{"hidden_size": 192, "router_score": "softmax", "balance_loss": 0.0182, "batch_tokens": 65536, "dataset": "wikipedia_en"}
Below are experts of layer 3 (counted from 0) of a mixture-of-experts language model. Rows are named router (the router's row for the expert), gate (a neuron's input weights, with its number), up (a neuron's input weights, with its number), down (a neuron's output weights, with its number) and show model dimensions 0-191. Each number is 500 + 40 x the weight over its row's rms, rounded and kept within 0 to 999. Numbers have three digits each.
Before each expert's rows: a language model's description of what the expert responds to; "mostly gets" lists some tokens that are sent to it at least half of the time. This comes from a sample of Wikipedia text that the model never trained on.

# expert 2
Last pieces of names or words before a closing bracket or pipe, and LaTeX math subscripts, such as ing), level, ch.
mostly gets: "tick", "Me ", "Set ", "kg ", "Racing ", "_"
router:530560506590489487569610456478503502452547533456500525487546512503531496522484458452456502517533582465488420528488512498495457472392488429480463559501454496504492523527563493534566484504553516499509488478541498515424581471519513512439515486511507539564503513476501523516498483507478499557524448486442510523486489514492417529370525509447506490518448481463567525461511534461445519496485514526530476496434496562535490505492451468404474481494483484411432489511568484528543462563436540495414520550447501460496519510484552452478470506525552534551499448465443532561475418516554550523
gate10:575534438437538491514528534534366534498482580469465474467519514425450479490408487525467578516394476475493568580557536500507547558524491457551491548473484455561560465541559486484538468476424480479475569523517519506490508503417488462453552489529521484505497405472518506513514522468487518482534466509517533458509521528461490511500552501466443539473536487533497561525446486485506490496468526465494501530524464479477495440462540503554509510422546562557545574567472505513504461579437502547488475529497469495466480572531479485435532484505486425609523517538549475494484488531526498522
up10:471574516510481479565577451517558503543524527523519524547539551549547544474540449509503532435524526540481471502436438497474517468530516555489507516500490471495412504543396479451490559467592569468486450454516540528540483571595472488545490475496503550460488480490571541570486520531539488533477462413515508528550541551507504515543539567477450490500494596475513462482549456522495497528443499489530506473524456502462471514537461458513442459465506492524485496472534497470507550448515504444575529544462552537466490569545558502566519517444486558412476571505532539479500442558513473572
down10:522546557479465524489461528444498499511482587448483521477578556494521511457566520444518412457568406572439531467444476477474533522500466495461444497430504525431461503548550505477539483444527486457518513529453487500490484490513490478506529503549533457527514494509546489558490484523398450479490487451524466599488418528544488553420590470500539537507449501525477456491537526457538410498493522504458461448528501432429463476557524525471549497503518503523528501502521519517517526530489566463525494564435504493512404546467544530475507517493552481520492472563388482489453460572471478518
gate11:492452596470531486479533539514489545480457552415524552505546499514517505513474565539485494553489469464509521532514451537513504549521514513489561596527477460483496506548545564512472430513460524461488443507525527530465506483437440532471564562444422548500410510397459540433466468454495459511495486526579435473505490510498543484438514450518444490466468423476531435491504548485530442504527537550547542502557427499485588479479528542525560540496544470483546491480522570466498462486486517520533527484482511485483513513542451486588542530553510516458591494474439474485460501475407530554
up11:481451476474568484505506529486465577470522544513476383498525501513478455509521422534516485507473429455534549462472464535509477521514495480418557533499446503441519482478459503503496520495468515461514476481545500468441461525488472495486506489443438496558515567437445418490467469447509453478480531517543519413483578604486530457527558506501497416508569478492482448468449525491522448514458549498466404545528494493511452523508471500469529510470593604519487450475520520485588519513505471519462435533495429552570532468528498477487573492540490464526460523408435492452474481550470540488
down11:441480552503510499529468452489517614431485561554440445467415521495541521452487462509438489535479495520566459516472506527497499514497573478440486505558553498505565519503532445476538469519522499536521404518533495515543517486534528532424554468465551534523511479490432457424522583530523496510505519503444505439526553575506486496596492519496596569553473487532477507415523544492543450493506552512520465548494453509474519535528487555526532499486516572503495496584483501485587542544530570504555541505489526467561471525543600536468535519502452550503504468563504489446545500541530514513
gate12:440530465496461483514489501535551463522527492540441448477544501423552513453530471537490477509475495466509452417552442547588495557531444560458595465535580506550451525506542488562543449363450443478486523499535451479498539486506474482526486478525537486486518530506523455493552451461452535564459500611449473512489448490465499485532622510548522543451450496516494505480528466454442448473562550546476515558588451497536485491461518439542438517497482478516508510528486543495427535509508475480479489491482552495511499508459504485461502528557466483487463507524521515466540476442454553425
up12:573528510474467493492451524501502499530517472479481515521489551510530505471510471504521568443492536526526533564502486514575534415447449522448576531500493543518489510580487550487542509496556429504468509512594422482449539490524535518458446546475524534567543465458492556502502478532468487523548424467543504554506518548503429439541484561491520561514513498520452459482490565479490484465515489520491458464535561484434444436523472445573511497447568460528471471513544507517485463603489448490480455477497533618483404587451447513498539598570513486502529483467507495516537520509531523450
down12:557526512488525431541495504444561521526497462493501483506538567456510520477550533519472524492533521511494422490478513528523521454485485551464499532437467568476510578547569566484613476503474508488442529499577528447495489500455483531488483486531512483488480546514530464466548496523496460523431516477524550535528498617504424604561469496449548544512430570451502513534542527543497525541517564548442493547500457404489490491428527481497493486491421500545454617447513481449459473517526466486491569456498513530513537498456447477503529460509464512587525516556418532500488499474553519458

# expert 10
Quantity words, adjectives and nouns after an article or verb and before of/to, such as known, most, several, part.
mostly gets: "known ", "most ", "many ", "several ", "number ", "four "
router:447504521482508498509513561466505526472540422549476456552503539464468405449512501483502467520465477505527519436508436525538457459574423451522466481524512518467470540475436555479487517513489503508414528580430489423472530510538495504505557504507457503438512515423495512487451425493520512459524459437514525525573502507470461419506468436508404500395566573432558522471462487542425499520456532549476550448520578552488538507547514494506489514442515495545469493464537492484450506519498444558566524476512517569525462454486481492478514462513524510532479500461559504523547436600526473489
gate10:438523538518484535504503498483500538478462537521496442552501437499511435506527514469584504513508552535460485471477488436403531492475522487481511524568490527476481578541495408473544559488468546392500504542549499532382517462578494551527539476555431511518437590528551498498480501482444606455508493518497492443537500537492550436556486506455508517523582533462425494546494456473490485483533441512487502476514459539537479474497501512497510504518543517512442502443488420593530505571460477425525527465443504534545498532489489525526558523483506489506548530471451511445598505528553517471
up10:480495491486468523556500552500493511457513525521521439527518519475419497446534498534601502517501471531547516512486489465492503515474525433508512518508421569486438562504500460446585469515535461506474518556538483534357531446522480538500476454494522469545479555534524473456612497468477551505529464556555525415495523500492519523500413494492579534508566577553554430560486465493404503427431520498473465522551499503535504490503513503515518487505501574488447551490446517564471520505440487475473527509448512529482452419505471506464532557506492515547445578465475527456570470536519469515
down10:485512510435523500575535476544509480467483477511564503438480522519472534501574474515443460498508507485489410495472486440506500480523517504512524486537507518509470553496534499448557540431548520496464450536547473545560516411473483423496516544557519491546485481466511445490534599476423534456500558432516541546530511534438533490527498467575454551453549446519466514496432515503490419531462377497459478499516477484481505535524536428540488466508505524471478573484501487482505560450486398544514520506510533454542487534487506439542551443485468488517508493549427527455536525353546509487
gate11:446481459599458480474475544462464545461480573613517504477499488419566489429574488496488534492452429493474498520517514430465476503441511481531480561539468522506522528459449533516476487465442464504454520564584480524582507468538486544486502518583491492527530522512468461535509455487484507540536501541489520557446462557504480527465427489518488553469443488471535515529450498502576529485557524436496566524485477500499494518555470454511534459466502530444532592479478574437455505486539495507517520482546460582533487489536489460527422540556572454503487451464445554518416468482557466463
up11:543525468430511480469461486467472464518492506536478483616546491582613504491466528441487429510438430485426500489458568553488461509503487453482468452491564554450476518518462606510499517585481519502496517492540549490471409554514480434500441476419503516548543518498513500502527528452486531485473501506503509541520457467501457484564503600492512494426471490529467460531511489472379516512427432442514510456493460541445513550506458534489465479487539471507504474488503458528482467564518549462521485545567496403512511533488534513524523548495502489564501512594511516497536536523518559477
down11:569494485391491473453540532456460419524508501422508627533525502494444521406485490518482422500530478518519480549470487491461574434510482486479500454524441521486434576498509505582503481515487554519483485500470519487414421538487446479489552585443494487532460476537531529409495463542499558472496541510499500509573519478458488537493495475491518498506509508474506562482513525514438491530486577517515545512546497545488496591473481564507472510490602525483552417458493531568528516443441507501502515501442541513461507495530497537443468455467525488544452467556454524429488576529504491523
gate12:522532496473526474532474455578463485484548566487491472457438528499512435480489539499519504474516514498504472479549408457492482539564479483457532440449544472563507487534483534541486501443453467512500472531557565535518436441537518523495498536459485478571485525532559529479544465517489552546561457500542529454547492485554507521524535514480569522546412490546460570445448544498476520601550530439507517454505550522472437515567569456484584495511501448459511520526492482432494449487542480554556505537535580516527392476552460432497541573520501499539546526532465425512490508506435533546
up12:550476525484482486478518563488482501487500486548479543495519476499515474481504533505550439461533494509490571561479502478561519498473439550485530497519515500422548501511466530482507526523472437429428502523478459462466473554468419493522490530560519474420461428453489485462507554563418463446478505556509487503549436469506459464533545539530444548506582545446510519572623505518479502502520530558430493569516413434507530539456460522560493445557510493535503403503539574504491510512521542430439518490484470508549560494477466565529505541514515524469495513448512585432514520479565527561
down12:502506503452428511510518573548498632448536560538518507487502493509483556513516544412512434539514541446484439495468508504502508495471525435450441577434455555449445449553543503488544562433571476533515521454479525525437535495518486480488494497501520446508547496525461472538479520483521534549496508480508498439534476448423539495565496460514512501452562534447495460523505517473492433454516481450498542479424561538493534489487495579412560489427489501522491452436518578486557471550499488482496543477554520434471511490536484488581521454476561431484443546440545523541494523503476547517

# expert 1
Verbs right after a sentence subject, mostly was, is, were, has, been, also, plus He or It opening sentences.
mostly gets: "was ", "were ", "also ", "been ", "has ", "have "
router:475494468477484438532430511496507438519487504535490529539572539459463532514517505471465515508510538508534492537493562464546491493473514558496462489474465482513480507538452412521445544476523501573535498472516530473443484496471475518509506484545557476454499469464471486531514515523486537491621576481486422427531538450503525508589485480511456441503587500475515570480513489501483467517528441561571436553482493452570503554503613569465448519506473510549527470541540482465535455533507537491506465552526489492398531516493561457518553560510498652513458481433549493514563460521529501536
gate3:477451523498521497552508546420532520519447518495492462519498503512499487559503578503527527499549523514559483432576516462531478567458459442538482495455447513463466503476499469502469577434497556621477495460528523467582455526528469430484480413459544482499449474459547483556522500509496487487478516503454487513510538457495503421478498476563456477501523407487486500475502469511512511503473476517495484520518581481444433521487511429477478492520495530581563486563381497562507443553501414543511512451551514518510460532536546552467465447492523539455532436526527429410465466508486530575
up3:481536455480502485505567446479562583486476422492485552453601564491485448510477443529483496433525538513430541508498525502524508508489539537541459524542514450496540488465529502504530471526482464458453467523491500527472566479490488557453531462537428424553523565497461466444543532538539563486489481519499491473444459582533509488488563502505601530552500536507479419523490502470495537531533523510514599469513499526566557505490443613516537492517479554471434571431526526534530479532527560524394538561465518516492512541484476418534504515487551488467488525486536457568502516430501482473
down3:525529510482475519558505566500518577449468564457485533465510526462502564415543533478475493459514564515481442536599556570414540503553426593455495474496487522443519470429515598556465433520441400529495438529546452478472505457463534581499460530535512471515528476532516464511551473473458531470544542490499501493545490493517595525525442485515505498524465525441551527472449514446601544512486473464446480498535453516480501516498470425530536501539503487499454497458504521561531480469510481511468519539515493449511560511461480465542448512476455440556458539540489551503488489513544511430
gate4:524549499558577513532557542518478594507544471525475512479494483465481509535540503533506469490503442541499545456511443575490500496491518430489503474386418467559537521433534486499465485410560489490518477495473441505475515547429497460480516456551470458479479478561466439569453458566495495546440507535484492475447481511530540568510532561516556585534514548446403497504470441562484427485492541511475569574497481523495475541446477524472494467485572537502547504476513517497450485551484450512508449533454534511513530425564445562512474436514511526543479481497518440497471452570501548524
up4:494420533544436531519504504581494530501466528517464497454496511471486472495488524460518548518547585521438457561433607467520464472492530569538474474489553557459546524546479523496559502490442498488472497471466534547496451467533516527517453433489491459526520534518514526539487507437553507528516388487511447527522492489509480506481485482444526512432390444497542477491531529463519588448508489558464495457560477509452501486518508464494517459505386598485519503550494474487518582460514514525495503520474562432532410557476563513538488514550423467554571537498500535520458523479439479545
down4:517510450474484489512457430536513508471516557504399497452504531531506504485523482460460477466505456518455469420475564456573539495464557594464493498440553479490450491537499544473599496561499461513521507484499468585446562547537526589514556540471496463533538490524518472495480542590530452571527463500486442564562539479489496459491466491500444477514452469546442512451545518529541461519447490525478519471472415522509493508464469463523539598523516602461524575504492497453513470470425483496582558537497497452505471520472512513530484542545463487481529576512528503446495556409498496490
gate5:528410479513449521462476583494556487504580532575539497510481498494495504460545577482466515525493487486422481497532501473512496517483481568521605515485497624492493551525540489570512478488484541529532490529494523512475567503523481501436510480577455470484483461517476509514475518583537480495504480489485473491509473503561573542515518536575544502444541488491430498426487568505506525528453527513461556474499471420581524562418509481456533547481581502498473444450502499522507434475484492404465498530500501443421530524487406472466591491465550540477507463506522448445535487433521483466
up5:559380486567571480521582567541504491579570529502484535526508507537497547506496522512502516529485561456510468466497530488507507531510426526492594537488525540479492561466481497480462417478472545553494480530510528563552496504525428478507447525576384477449438529530456570491488455539474430473489496517518517513520490524528500485543463455522494533470522563476430492476476488514547495526508529514454520500532464410530505482479545532454500524476487492463435451433507492446436537488488453420476474520492542487462498431442480554441594450511489456438473459541509470440543454455544467501
down5:522524507433519499430538490516503492509528509461453503524528509510497555410520501488423436474536460406447459583460506547550486518530473588418513489507482540457491500540496518517517490476486489547563504557528459568493526458549499519534458488416518431531459415449443496530472511498440454529519456493563508525535479568453545404517479527556497500502517468533506521432522526514547492526525547450496518420440475527520458527494477485409545458538510517527508507502431435503441468413485521514522436530517456404461526574497495456548532428527486495492492521415514509463530461488477497547

# expert 6
Pipe separators that open a new table cell after text or numbers, plus list dashes and infobox field labels such as Directed by.
mostly gets: "| ", "Genus", "Total", "zone", "Class", "Premier "
router:458518489432552549510538475526444517461500537465523518460534489526546534565446555503439494461496457507533528488509533534500534488529492442506542533539562494492569502452482513490492472554512486434569488552511524470441520483523525478440427522496564492473500556465486474487468537408446540488434532438503459412543446418486412538527501543477481453493478562551521455501480479528561553495540468540463451525450479524508477424537485463492532531549542434468511500545508417452482509547474449455474488427513460518474494543460516467436530511477560482583495473604431456531473454496556551546
gate1:477498541435496550488471530528455539490484487425555504455459566489480556466482443535528469569509468463521567541528503495560491511567547584461490511424474482465530543458572522565466514511502494457470482501433484449500510566479590502455573540572550479451541444542505506491491530444499525481450471439544530471538449514466477506455443540453517563416511484552507530559580477541561460543550462468510514489543514481485442471473526407474470601524544521528520494465503512542522439443474474483429559477533467508504518470523493519528423496460472482525575475492515488466473579537505521494
up1:492528520521501551494514515536431548455514521432517457510440544452432522481503490497491502577537498540483517471488569499500457479556563532470490543477551516458613516479526501500493545540519540434471436553497475468538506526510512475485527488493551506455494508538497503504512563546508495474429533467590587487463510474406493438445447483528512633550488485528510512502540436548571399506577420596508514454528530530563524520439520481429465515498490492532494432549478584481507480497499519495488536491596484497489512516519486478555467565484473468497575475446513494489492530532459513478
down1:515521470445534511541467473525459523464506520507501456520534466531545511479526498469520521501525501476531552512476476501583491432414551526570421506548523510524542519468485489535493470507486534461487516497430496456517497514568556553466504507559468471478455465584530435501433466532542442450483522408545469462489441557550438485442488568502587426438486661497563494464493554518511512516491490479569481554420507554495564473481522451475525466573477487483546444532519465507491538510476498466516514483495478418488417548495523432452452468530487467494483501515566535497529493552534528508
gate2:494490490511455548539416492505602470498529464512512532464492520465480470494466532442496522513540424584458509458489509545531510526503568520525564582518455473491506462454522429462514476458535476465471445550519592528536470461442432415495518534539431488489557453548524508515431511465471428544474514485524505485550457513527484535489529487535451421567524500541519484524449473515497492496516520515501539495500496497435560413487458535501510590511473487514443478502458519537484476503473486528434566561441535499497506434533420474484497405546513476448501586500489541429457562534460579517
up2:531504495471506484431499476495519486494459477460516492510530565522485475535495447490448518500449499511541568538527494469459465568514480555527457546508537452576545456509417432544541520469440490568511541479590502481430466478507569483535536527442504510538522444466436448501513502599553541497441509459536536561507456492476559484438465502487520419538481507569513499496521497530436524607552478466508495480522539464468463511394494509514492420426472544575465508505594551504507547520549580477484399471561470515550556501518528473530516457475542496503498476536499508507539441507515513512
down2:488506556478475505578512508518481559540457503543480487532468458492501501523559497472550491514546527560594469545508501437510503523532507496550533563518475526430480516511464483491502441472444470457478524518384492512521468504490505573491511552510476474472536503463480481533504559518461483543562427511511515525580485441487538458529511531406545443516450502544540492412514494490557439585504500453556489479492471413596558477467420520459529528503489541453499552483578478484438492493548437469490536531449467531537400524527486497540546560501520518445481454501495529475476529549389466525
gate3:510455463484488533479492572504473459529467439518545509523517572517525519415505414474452537400499540495453545504557586500503500527524570512577518549506528489518499419549455444532478560476557439453537511546478531511468448484520435489466498549513449551515581520585477543490500445522581472551479532503520478500461451520436543565574531499537444538456565502521474493404587567508534439535490530536514505519478410481489508433487521528462452524514502490517467485454494507502491503513551578515520518550529477540490554471481466509531476402494527557464487492515514503481445521476509491464
up3:534489506485470532487523634520531452502482500516573550522491569508484478488473427519485503407538501527417498535457447492472519461447523463539545483535503490531487514533489483490480559504542458469464538552493471482490528533521465477475497563483569538498505467572488476443490512518498503525502523451449490492515600535536526520491516468483488519472481468562512441453575596532512508556522585496501456460410470459480490474534571494467542496613516488519424494502500505517485574505469546500552549538514592564503513491493460524573419481519541510476454508537498458449412472476446489406
down3:470431514530507495554485438443527418509482511510508462490519481460519481494548527466560482582491485413496478525447450484469491530463569491480570546527505490474507549437460475429496551451430497466518438524513524517503565473468482512474525565459494453507493515606482496503499566516511494528545556461469528509486433563548647476495478447493521505477506479491551449500499540545522524456554534474549571472464473543536563540484451543530482519572564568490540462506504472472548569451487450445484489497499556498520464568494522474510559496502432524419509446560503534498529528531447568473

# expert 11
Opening parentheses before ages or dates, colons after infobox labels, list commas, in/on, and coordinate marks like °, ′, ″.
mostly gets: "(", "′", "″", "In ", "°", "Coordinates"
router:543467475552540471464494435511413499538454511506544446518506521534481490512482499529487468471500478490550532505492481507490487522431479499444480529478436443501527469474448497481449467511482442466541478560453498530519486540498477552446449484544477542519448527531475470494522493408513515464446495524500395460401518510520480540464466503483485501587504551518516490584497520487510492495511498489552538525478488445577471518421451524516470356499438465421504487482382503490431541444563459411462490556516452463546552477532484514511491479466522426427487527577448478501491507448473464556
gate1:531513456503524497470495498506510544527427448593471493563397498517567542444422512522456481469449452502529474525526473538395524525481487469533488513485551557576496518498508501461504568526551539396489471496497531490521449495520488517489503458507465461553532526415489466425531525511545496496563580427439443543480466514442596467481501524523518460500488569489548481529556453472477465526530483516514530436518452438474573573537541544455510519441501514530485446542523524495485447512483523539530502487477416520457460563478443464518521529500476518488406565519509530503462490554448539523
up1:502542489461494536527564566489483563447395568499480521560515514556466495479459526472429512555502459486560499520529486489469485546489507554442482501504520452556569546472482568440584441497480509505440453535446511514497473493477518517516484513522562499524518522582435496464558481474484513465507452524477555509517539459519514494521495507470504488485509438513484447532496428538474558398496582445469531519607484522475512505533503521549494508504442554460431547433430496490470482456588479460459477523549468513510522568559470479593477475445543475491523496530488415568544515516488458568
down1:430504475510451451479530517550514480429448534508472490422481451500459486490501556472509538548496538492478425499469399487465548504496459471525572422541534526533498429503504491463559501507510534500457528427479503496422520549507462518460496468534538459431525560490554481444471516579633519571559525536483463510526468500518533456494440454459481552505476508469485460582486419510540443485494463486464486462490497421462528614489518516428509502501476528542488500533579569524513553538458509457451471457504461458497525467472569491463536553481512545451469451506520533504466509530535534455
gate2:548473496512546454551474507536434527458502454481508475465483534536550549492551492478529487498492508589492458468476538448498476544496557534603459524460473557497513466501494411520569563517461480479481527447488455509384572463420555466475475547527511550464507519561488497535519440511450521547489529545492509484497533528471512514513483468477570472490495519628566457496525520399479490459468481468494541472563568511456541492518569561513435531510500579536444532492498523553433435507427482481516443559450491454523504500504481530494483536512512518496552493553470464522457480554492593480
up2:405564482424499528501455527461473476527570521497484524446538492507467451471506420497500536542461441507453422472558499575474500551515511468449450438459565450506518448500494530466506540488529534582495535511542531539539500528463566423474540507512446489432486489538476450508510512579496506487574480516454472533481539578418536592452472536478493502495503484483513466468452472503488443487456539499486463443428509466481470512502516529504526562508444509505558503490496535509509500439478520461416450498526540547433503428558419488444551470509475425494595531491457459480481514493481413505
down2:519547417484496490454454510533460515551459459575531461496465498525556462535469497498545522538511480507470459458506495523487459470591541491562489595507506458484515477488428478516565481581555504431441483442481523456454495498458453497415481482515468483459478503552455461545455587512499529420492531475435503451469448559503535509468465466540591458559546557526520424498525532455464410550373525506489514491515563601547473486575492490492477519514475502491549557524541540529491542507513474516499535523450522496523486508526479528472541545478545466474438541493479577523479491544470483508
gate3:432565407480552499470488467489466476592515470454497463499511538441472516503505471547507522469516523474531463528602474479559435431475468504504518503534498539519499469547544439475492578472524532495543434523476452488417458518539456550581488502474502524476448530660476494485487537543575489504460465474514468462519539411445463569528533519580536544448462439499459473544488509524488503454540501452504469473454559499509549559517551484477478499426521499502490489510535563471530502490567516507429566456548560487497505522518540439488540487472514464472508500532440516469468499476469508419
up3:430461492561430393513494468558433536496521412476494514450508472522535567500503464521534516562503584557513532503507489570518465489492498478569465494480477558411538523496510456505452539533520482521500524476470506476471551484476510455478454485498492489500495522559591404501495469476513458485491496477465508536526462545512533438528476483485564553485480480508516506358538504497508520511467456501493464557478563436486414452485563547585506502539475543467585439468438443483505453575543465500501443471510470436529523494505547483485510449446453538509574443541522480494510502527538483557
down3:479495518524464555468469407520511488432519512491449471519512488479489507490537518427505528462465508485466519476463495553469449500467514476453517366526557541486415461580456450486519483410538502501564452481581504537454473535575509540491511461459488545460515482411400482435506411558438542496435474514538540513509475537491542517509439501444517467541493568498564425471532476488465457504503505492447492500573499522522535494505557514528469448460460522544539404514465538493511488526501465408552491506493458432515510477429428507485506460536510488452492492458518482450481443503484541479

# expert 8
Clause-linking commas, conjunctions and prepositions such as and, of, which, but, while, including, when.
mostly gets: "which ", "but ", "when ", "while ", "including ", "with "
router:465452437538494468503484474472529518522532520520550481567436539475515423500528488507510488477543530433476515537468514556511541524472501561447553533529431460548507495522507526499494552505468498536459511414550523603541502520491547456489541533499518468529586554572561498528546550503494484471441499570547514552466537526522431492493498485567503524486487379509529463512524505560505502540476545483544536494485477457512501557479521454513560557515512510566552502487430519464451591516563494588483480492515503534518458438564465503552557518494439476460500518542552516426545604541460498432
gate17:551606484498466485499510480458466569523538529482504508585532454519552527487570447564479518480508563490498510418552429468479464489528534508494449490487498505472493500476523550457513534507462460588472447466511536418561487551524479467506464475491473492473547452477471503534460495551551470512499468542551590557511559559462500524514553494464470471551508565586495510555541553431509502506573472454393511474522503537468485511444477449532496538507493486567495476488406509478440505410442478533511471499468441465503544531518414515566468497460460501487538512464471527511407561542531495494
up17:494385476464506478526448493408441507494509537520456482550509428512462456486540533503505536395595517504517472463456507482453501543515516472512538519539558426524533453500541522530459575460512522519493518485505499438514526466624491481563519537477520497543534504476489508423469545538474467525592529521538554474442493539484425501473534521521506514551537589523518483530504502551527484496423482505514491480473598391505522479497480510490473487450533499501514508560520484467519499538457495504470465545498482510470452479397486479453463454564540525478521502438560397504433562532493467511
down17:535430536525456484539487547385511521484512462499469630507490495512439524481550482506438431445498541481557503503470530519497476529507477526481633481546501524444536443558468535446566479503502570480508492487495500440423531456495513505531473552582520460578501516507471497534473534478522447497489532557460513522524526571407527505481435486546514639502484533464482495474413481508525517468452464493458550548509563482518467549519502479527449479451437484485501551507474480499465528528550545534463446576495512512441487524526459494511448479533504505483467506447522487555545549511562508493
gate18:471501515542509440422471565533511507501560552494536585515481483499521561380543499513485498485477492504522472516508562501509504555550568501555567528484564549548482518430569460537511542540448531564514520573479472436435492463480481521502493498477451553477444456511467507533523516530477451476484459547493459515547480537538521481400480527422527534492438475512497557475457529480415447619458521548495535498529427505454491491462445482563446504473531512530427512474499497499388540507491410521475580514493513520525478514444508525507539465479455479491485472544479485497526465511523505420
up18:401463459501426492478482590462420542525486506524520520517497517474591539534541516512544530571440435555536527479569532492587523523492503508460500507487478501533502566507559483547515538477410471570488471524436556478468541511492486573446553444456469445377507477577453446532535435487579447492522451493462524544506481464505487526465507447486526504454506481493514494491444482439490461476476529530503598505495506465538545482420413555527518515429518478518471500508528517467470519527546460477474485485492509534469431491495529531491450502481522526500450498529427511548573535533495482548
down18:449497484514588481479499426542535436497457498489546577517526558497579426435520502496489470464538454541503487476483481450516485514543480543478450479474531536526492510489529529503520511456440538477431537496521533533465483532494518538465487449462468463528501503538456419542527505557531541439534566430521571411535559549532525476447485508471586508553473523501550504508596503496469522502480551571527546558467530523508552608403476493520426479497543563547540517507526521482503459452550508474529519557540532530552485561500430512489483518520444527469519510532568574481528574544534491523
gate19:497515485500527530497555481526463444466442522554519490441473491435492524533536499544492491534410498500443550534404494511534540484530501440534500534519477493544517542474509492569448473503426530422529483502464445563509464521492513462540467479587522464480478462522490451528522478570555454471532535519412551477516452548487577503491493469464496487557491474502480462469539453452486504549407525501425461557541464508539541454560510494425537484497496519571565442537547453517495487539474461549516496525358523607518564552489497527512559468482482488488540504559529473478543511539495469440
up19:505488509517469514536468428486537518567492428491438568492499562577490572519562439443493456557481504465545424433536391413513550515534447531525515478509520550522499555485504499525524468514465550519493555496424480553466490450479516455428483503541507508473436527490478501517524538485501444499495425491499469537479523536471524427552456538503474574464493527570539486536462584467490479486490527467537532524458470573434560445508473499430525450512489504515471498467415532505533473530490521482474574513535472499508578555525479444492513534491578546464489507559453433546489544564539547512
down19:543502545561543479445401453513469516507516502503541474469508569452473469498587440533500565490481537448541483502508518434469443519483513592557563553468554558549521503519443497475532492518499494545549552571471468476465460478436503492421537541524569477494516569462459517442478454406522428486503556509485491538548427431484493496557525539486508505463503464531422535440433513531489489446507570509493483523449490471519453469481621495530456531472521453565473433486485530609546515517475499497457450486466502563529493476524489497514457493439521487509497520480511545498465537481488530543